Below are experts of layer 4 (counted from 0) of a mixture-of-experts language model. Rows are named gate (a neuron's input weights, with its number), up (a neuron's input weights, with its number), down (a neuron's output weights, with its number) and show model dimensions 0-191. Each number is 500 + 40 x the weight over its row's rms, rounded and kept within 0 to 999. Numbers have three digits each.
Before each expert's rows: "comes after" lists some tokens at least twice as common just before its tokens as in all text; "comes before" lists some tokens at least twice as common just after its tokens as in all text. This comes from a sample of Wikipedia text that the model never trained on. Tokens count by the router's weight.

# expert 22
comes after: " ", " was", " to", " were", " he", "–"
comes before: " to", " in", " by", " on", " the", " as"
gate4:510437568472476595554512519491536460532482466477545468514541574516498490423531470539475450444493510512531483481485516457458561513535460541512464506551505449477478517513503459458505454494447481537474547591480444469505493477485433592532481556496568610481465529452527427487513517466475499482476557512443493562436465476562529508530554424431501487505432534523508481496514513525481474531529522508473432530500422525491528494562482464507466487517485576474509512528474497592487472491572497551427559434439506560468517541529476458600525523551470474532485504500449500487505511472596431508
up4:516528494510471488544533468441569462537493436449523474480474511555484483576502540521510505430482523469580459544473438502479575474522438577512474472559514466507591528526487476482466548481533452472521593510449444553510490430514553446555456620457558446523541545530519526460479524487453511489531477469497409498465497486529504550507560467591493481529546465503494462394556535478479468458473490583433549490573472512535503497540508504447498496491467499535514483548424495427411477535487580518559486419486518504491515504487488470446491516544524503485509517454465515508490467503526487527
down4:481492496541538480484501548498483484526505549508506479508593473531478461449474506446507435453455507493503495427469485473426518514472501499448490483474508427501463549519530519559509523475421565579489473550521478453470517623578507551488539565512520447482522477478560509408600475491483506527556551535408424527491517510536516460519577540475446487532447466491476553497526542509473488486453521476506539509488495520455503496500519535417520507531521501570549383467532486462483389529566465519491432511473482474531465499496573479516459491458489478522492551570438528465489559551523535468

# expert 25
comes after: " |\n", "\n", ")\n", "0", ")", "1"
comes before: " ", " —", " \"", " L", " +", " A"
gate4:471522502539464467417518498420509514539539479520528482509461548547462510498515466538524490525430504450530517486487495466408544488500481522495531567502511556492537502499551508450446595500474522504476475537507501511492516496455557449513465496541618517543545540622480529513522506543504517435479496465585475538514527518507399483520498595534540501471466542470441469464491436473470488551540444563511441439433411510520513568437510537576470471460592480499535427479504523457429484538450526501497455498467500533526530529548445524485500555506487465501547500457521520461503548531465443450
up4:497525499467535454540464505444474494480436442484502507494479573500505434534482497489525475466469546419500559461550426593458553548536519543497533530501538507532530537446536506473410491465514497484452454564612550479518457488559492536505455526495513475507516510526557499510516524466563496452517531466534459533528488547478447589502459508525458518478531559471482483544571493541470528476569473503478518452565464492546519583553415482544514412466510498508528509544495513502520445487494533457558403439505469433459527494499484487552547446517456463536524443435517501505516546414486456587
down4:559506521517570571427492463556446500471504526496577496451492518457550489549511473521516501505544463438461482467570494497514487424525475460523524456516490491443471490556522571532447526473456412540486433521533489520487534434545467496561487435504520522508528540459578550486476475525529459456445490501445471513434444463526518435478536490509492523519435487530498566531498532473482494509532494502485506422515505532543550534473469428528466435578584485463542474559480529480524533522478431429487526488458509490469567470515553551545467550535491471494499515531530493362537577529537524415

# expert 23
comes after: "201", "200", "202", "199", "198", "197"
comes before: ",", " |", "–", "\n", ")", ")\n"
gate5:411472513544453459548447520512502473448449491502451549458469551504486513488570467459530536500522594520588475473468478492539548458508442554478501510497516495494506488476524456499521550479558523533622502536517462539496513473487510528468493570502483457519489465543548471451561524530560560492467559446451515534523506471537456498524533512453476384537512525490525533552552491477558480475450471561484550513524453468458407467446534453539543452511523568495489460511502413528532532540463491478414513452571528498587493493576467491489461496476526472585489457503477502495565591487534504500
up5:517434546545472441520510500542537533510500535511446519431559505500508465463527515611476606533508451479526487476549523494458432497468528468460498565552507567510545500529503529432549476475510444486511522473418454500512435488427553510494451533463444474531514482517494421503498545522499466497491483502552530489439549467563527538487501565495491486511546533501504483492502513401467503454486533460474509475512432499538515448585544518552453449506573498463576474572449473492544534489426514520499440513436588463486553500512541475390473506562472498513460521538507455509565409497518493472
down5:526413513521432538478453463544539554500526492547505561498483547479493527541497427532537513530507464520453584411482473511484476542509405494542490493541550488447502548418490462538534441449539514498483522566482501562520483561458493471509577596508514540543498505434508465457468498543451575514469540548472502513571548525518487456542508481535511435541497421556523610489518465471549497477509493496485517493497500495451468530521477536526540525511511482408585490513506489493430526473441539464478464450540515491538406522477486439507529411499491489547430482497452455565511482513500501425

# expert 16
comes after: " |", "-", "|", " New", " United", " San"
comes before: " |", ":", "\n", " (", ",", " |\n"
gate3:511533475506505533489487502492563488515453468555530428468518450418510488500516496454508473507467443581434497520499484533469484476431498537566589505462539503486594465476514571554529462536502463453469490548482532492511469460546504505484535459499498506519480501522513462570474552496428458585484428450475527517544548487438473425585496497508499449526473520494448491442475434505479505501475530493469530488507516447576478534581478470596420420442523520572499499453484456452563504492572553547501486424538434503559543554491505456488530566488469427518478460557475504541474538489489536468
up3:456408439545502519532492473473566548476479453563531494469421460523485494486480421454584503477431513538549566504512517503487499457495529547440530543436503498493558415439495558415505513545448542544514511547495535457493423489469528491503591542455471494526496530530513498519543562506511540543481505506472552450523558507543457448464487567512539525461489511544435482472482490513473517511538449505492476458514508467467561530593530458533483500524552495521508399525464517554497529469501467490524516433460524493474534462478560477468458474445558495452519495593444531447584446501528569453
down3:520526481555514489466537411453493511452499512474493471481481544504542525511535559484535449519444474470481406505489520518505524429525463448548495489526480458503509515536543524568472577516441515522489427463504448431533494428501569511478498504490509538541485450487392473450494499450520464557542432484446490481481547547490530527542512472444575528403507526529481516449489476544521501560454556604419496505547498449547506434491488451421460509525546465543454520486517507515556552489482439522537540586552554464467485485521500544529472507493489513453542520594427487495575491516544523454

# expert 6
comes after: " the", " The", " a", " his", "-", "'s"
comes before: " of", ",", " in", " and", ".", ":"
gate3:544507524502483484465485503541424427444485446548586564450519526494418484559493513491499496558520510481485482487517470536591512527450457507494509502499397468502496495508530514490505523500508525477438486514583502533470499467501593474511469514482516538536459480492568497493462525475461555516463506532551497488536561485541496477581504372511460565539556477460495475519513461552500472504541466579515466368540461473480546443482585481489526456548598494523491522513537530530540474486379477539512586449502426460492538497487518479501544472478435491532439510459475482526500538475488492540
up3:540529535578472572512482464523518426516530423454561440547536523478447532477500482483484600515555515559460482508513501507510536504490501519511491517499503550445461470539457519520571488448486515519524457528545550469511464444528553504543507495547456444562482451503556530487426578446505496492476409511485527516474493437446511466526475416484411515500512536472463520532486513461544517416424514480453514453524526525583472451502530485464521572540551489504467494485459574560521567474505457464522537440505393540544545459412491512523484478513515573461491524525490532501477561471451512566
down3:494464533487514533503529478541509530551453514512470441455497522526422555524480428514503531533534458477452544476608470478522495498510458527483499457507551553512414481491459567526491501438491532499480552552506471593488506549430530430520540499563544472533444441503504494451548468468517542472531518447555497508600506492452447499465496475468473507515503453458497599454469522464518481507552491525473404494451547415406461548543464496595509539538445502486498514488513426534446530465516553487557505516483484595500481526494470469529462450473530508582429536520507488569515508509512508436

# expert 4
comes after: ",", ".", " that", " where", " but", " However"
comes before: " was", " he", " is", " the", " and", " it"
gate4:471570427492526499429530493565486561467481536491517474500485467510395523480528527478492509474545506526466525503562453521471490522489479537506522503484545504489537502481599469594489495451545488490516509629542499546534500490484491530483452492454443480528461480500428525563476543566472487527494501557481411515506408438530512504490519458537459505503538496584480489540461534526530529499507403470467519393498549547505492416583505491490480553545473389513569560433511532457472502461508448487537436453478462575511514489512482487505478430504545511482439479533501477503507555441512519503
up4:559538524545557515533494501499423479597458467459422577495416459461476420488474420493500414504565526437455568483525488483490491463512514432425453513497474490495487511530495456574505495443473545484513508507462554436479550499497514447508517518524479428507449515521498547442554461433509539519486527481543467517530497501497539516463458416518446551471510520527500561489513558530529463494525525418556500445544528456423493439545552556463507539552462517496480513553436491542472522401491546466461501530469522577542514530528481523549517510454520555477536499506501536497494575491428456487
down4:462527553538480535455482502500461577418574511517511411470542492479559514506464517452446486455525475557553475590495509453502550551525514520531503501463533473509499554473477510441516529515487554524460464499517526506532519554458543487439503439516551492522442483512439489561496518462472457468442537534474503480460547473597491535453489518522522524486475472518532554595551482514442505492440506549416462494468521494516508440544556426518497526500465486445537426547520502452469435529490488512570456505453500454493412422505474484544479487582484462499552547558439475472537402448538542544

# expert 21
comes after: " ", ".", "–", " (", " +", " $"
comes before: " |", ".", "–", " |\n", ",", ";"
gate5:439506509561426475496488517474467482552545440470532523554432480541537571501566465497496571491502548434508469557537543572438506541453407438487492525482510562489521489490590495527479518467568547542553575532483495556463552494508510465510444521533506515449472519463480516469501480494487518463508467456471463471513465452498503535564460524503506519502535484542403490473444481550520496447529476485457453418506443476465513578511436564580572497510495425511514525475432481495497555476499518534470486528466407520554483530582475536487482579526495519478513586485483530489524527452473514413
up5:483557467521575462531490499499570428547429507481531517524549548491541505498480520500582485572471500537476385603450490488539565552436515505528522558436535468521509447494449557459516411479516477462519425553493543488485468468551557545468440513504436585482514481498510506510502513482458525507486502507493455523503470496510444500531497475489426517517488545542512477456461510490477541567470410491480502522478530552521451555521477454528491459411495423501474530501471475583534534595492494557509471476478494517547501484572421429603502551516479521500518559463504453517484527480497483476
down5:539468433502505509516541525439561552491515512511504481547510548501489565574430429548466513634547473515532522489463465513548539537499451491554565489492519440495441498506448410443514506481501549453511566564430446494492524469451532482497516455442426545539462509456483463507492520514477537524485502532557578559536447434537443486441551529431491466531521487476524476550451463518467550490535466469483517547483555523469474563439480484499553494452500461501510504536450428516556499559486507488450526452599448503476518504496461497552486523527444482523483531533500575555491433443465526483

# expert 30
comes after: " |", "|", ";", ":", " in", " /"
comes before: "1", "0", "2", "201", "3", "200"
gate4:579504505485554555459490497540518550553479528521514475522518485438520532489574506486487467506615446529422543460511493450500523559521532479508464503530507496513479462480562483524435537545526481528457441532517459414443452478528485458511385503529536502484449543478513499516543470519522499460512567472493415508477472531538539524550493452511486506493463517465537512475535560471497509510543394489501467485497491593521506452531489499495476524475458507540499538486495577488485483543516460599515504617483486525435563405559477433401561536529510491531433485486541497452444451477527449485
up4:415487559532477442520508554418529510544503530461476560503421511507488527442425464496530468560405562438471485483544476425467500511434503557481510497483567534540454463480550531495542514519531481507424533535503538483503512460487488575484485563531524424454575541549509389548532479512482578554483501495480442507511455500516478520476449525467458422472457531465499488490548534463504498513566454537465496496577475493567503519443555503456518487477534556515542581559513483524518505528536512486447476503517453527438536449532477513507443532484542433565460483449503470490489530458552448554
down4:547563463491483567523502545403472448462480495494502601506506527500536405452505563485585393478553469518567514525543448444526536474457482461487544490550496520532527536481485568525432474477514448458469441506533449535482473470426528584460511497507537431407513570504523513476476517509535488464478511468501521527486490427509500487473420525481470479518465464544562449548548550529490593406526461490461518488494547516527517544538481462490545517464464490564476489490520504528536471457445558511484526428473443475528494446529512566510556506456545476543541529531444515564508484504540495499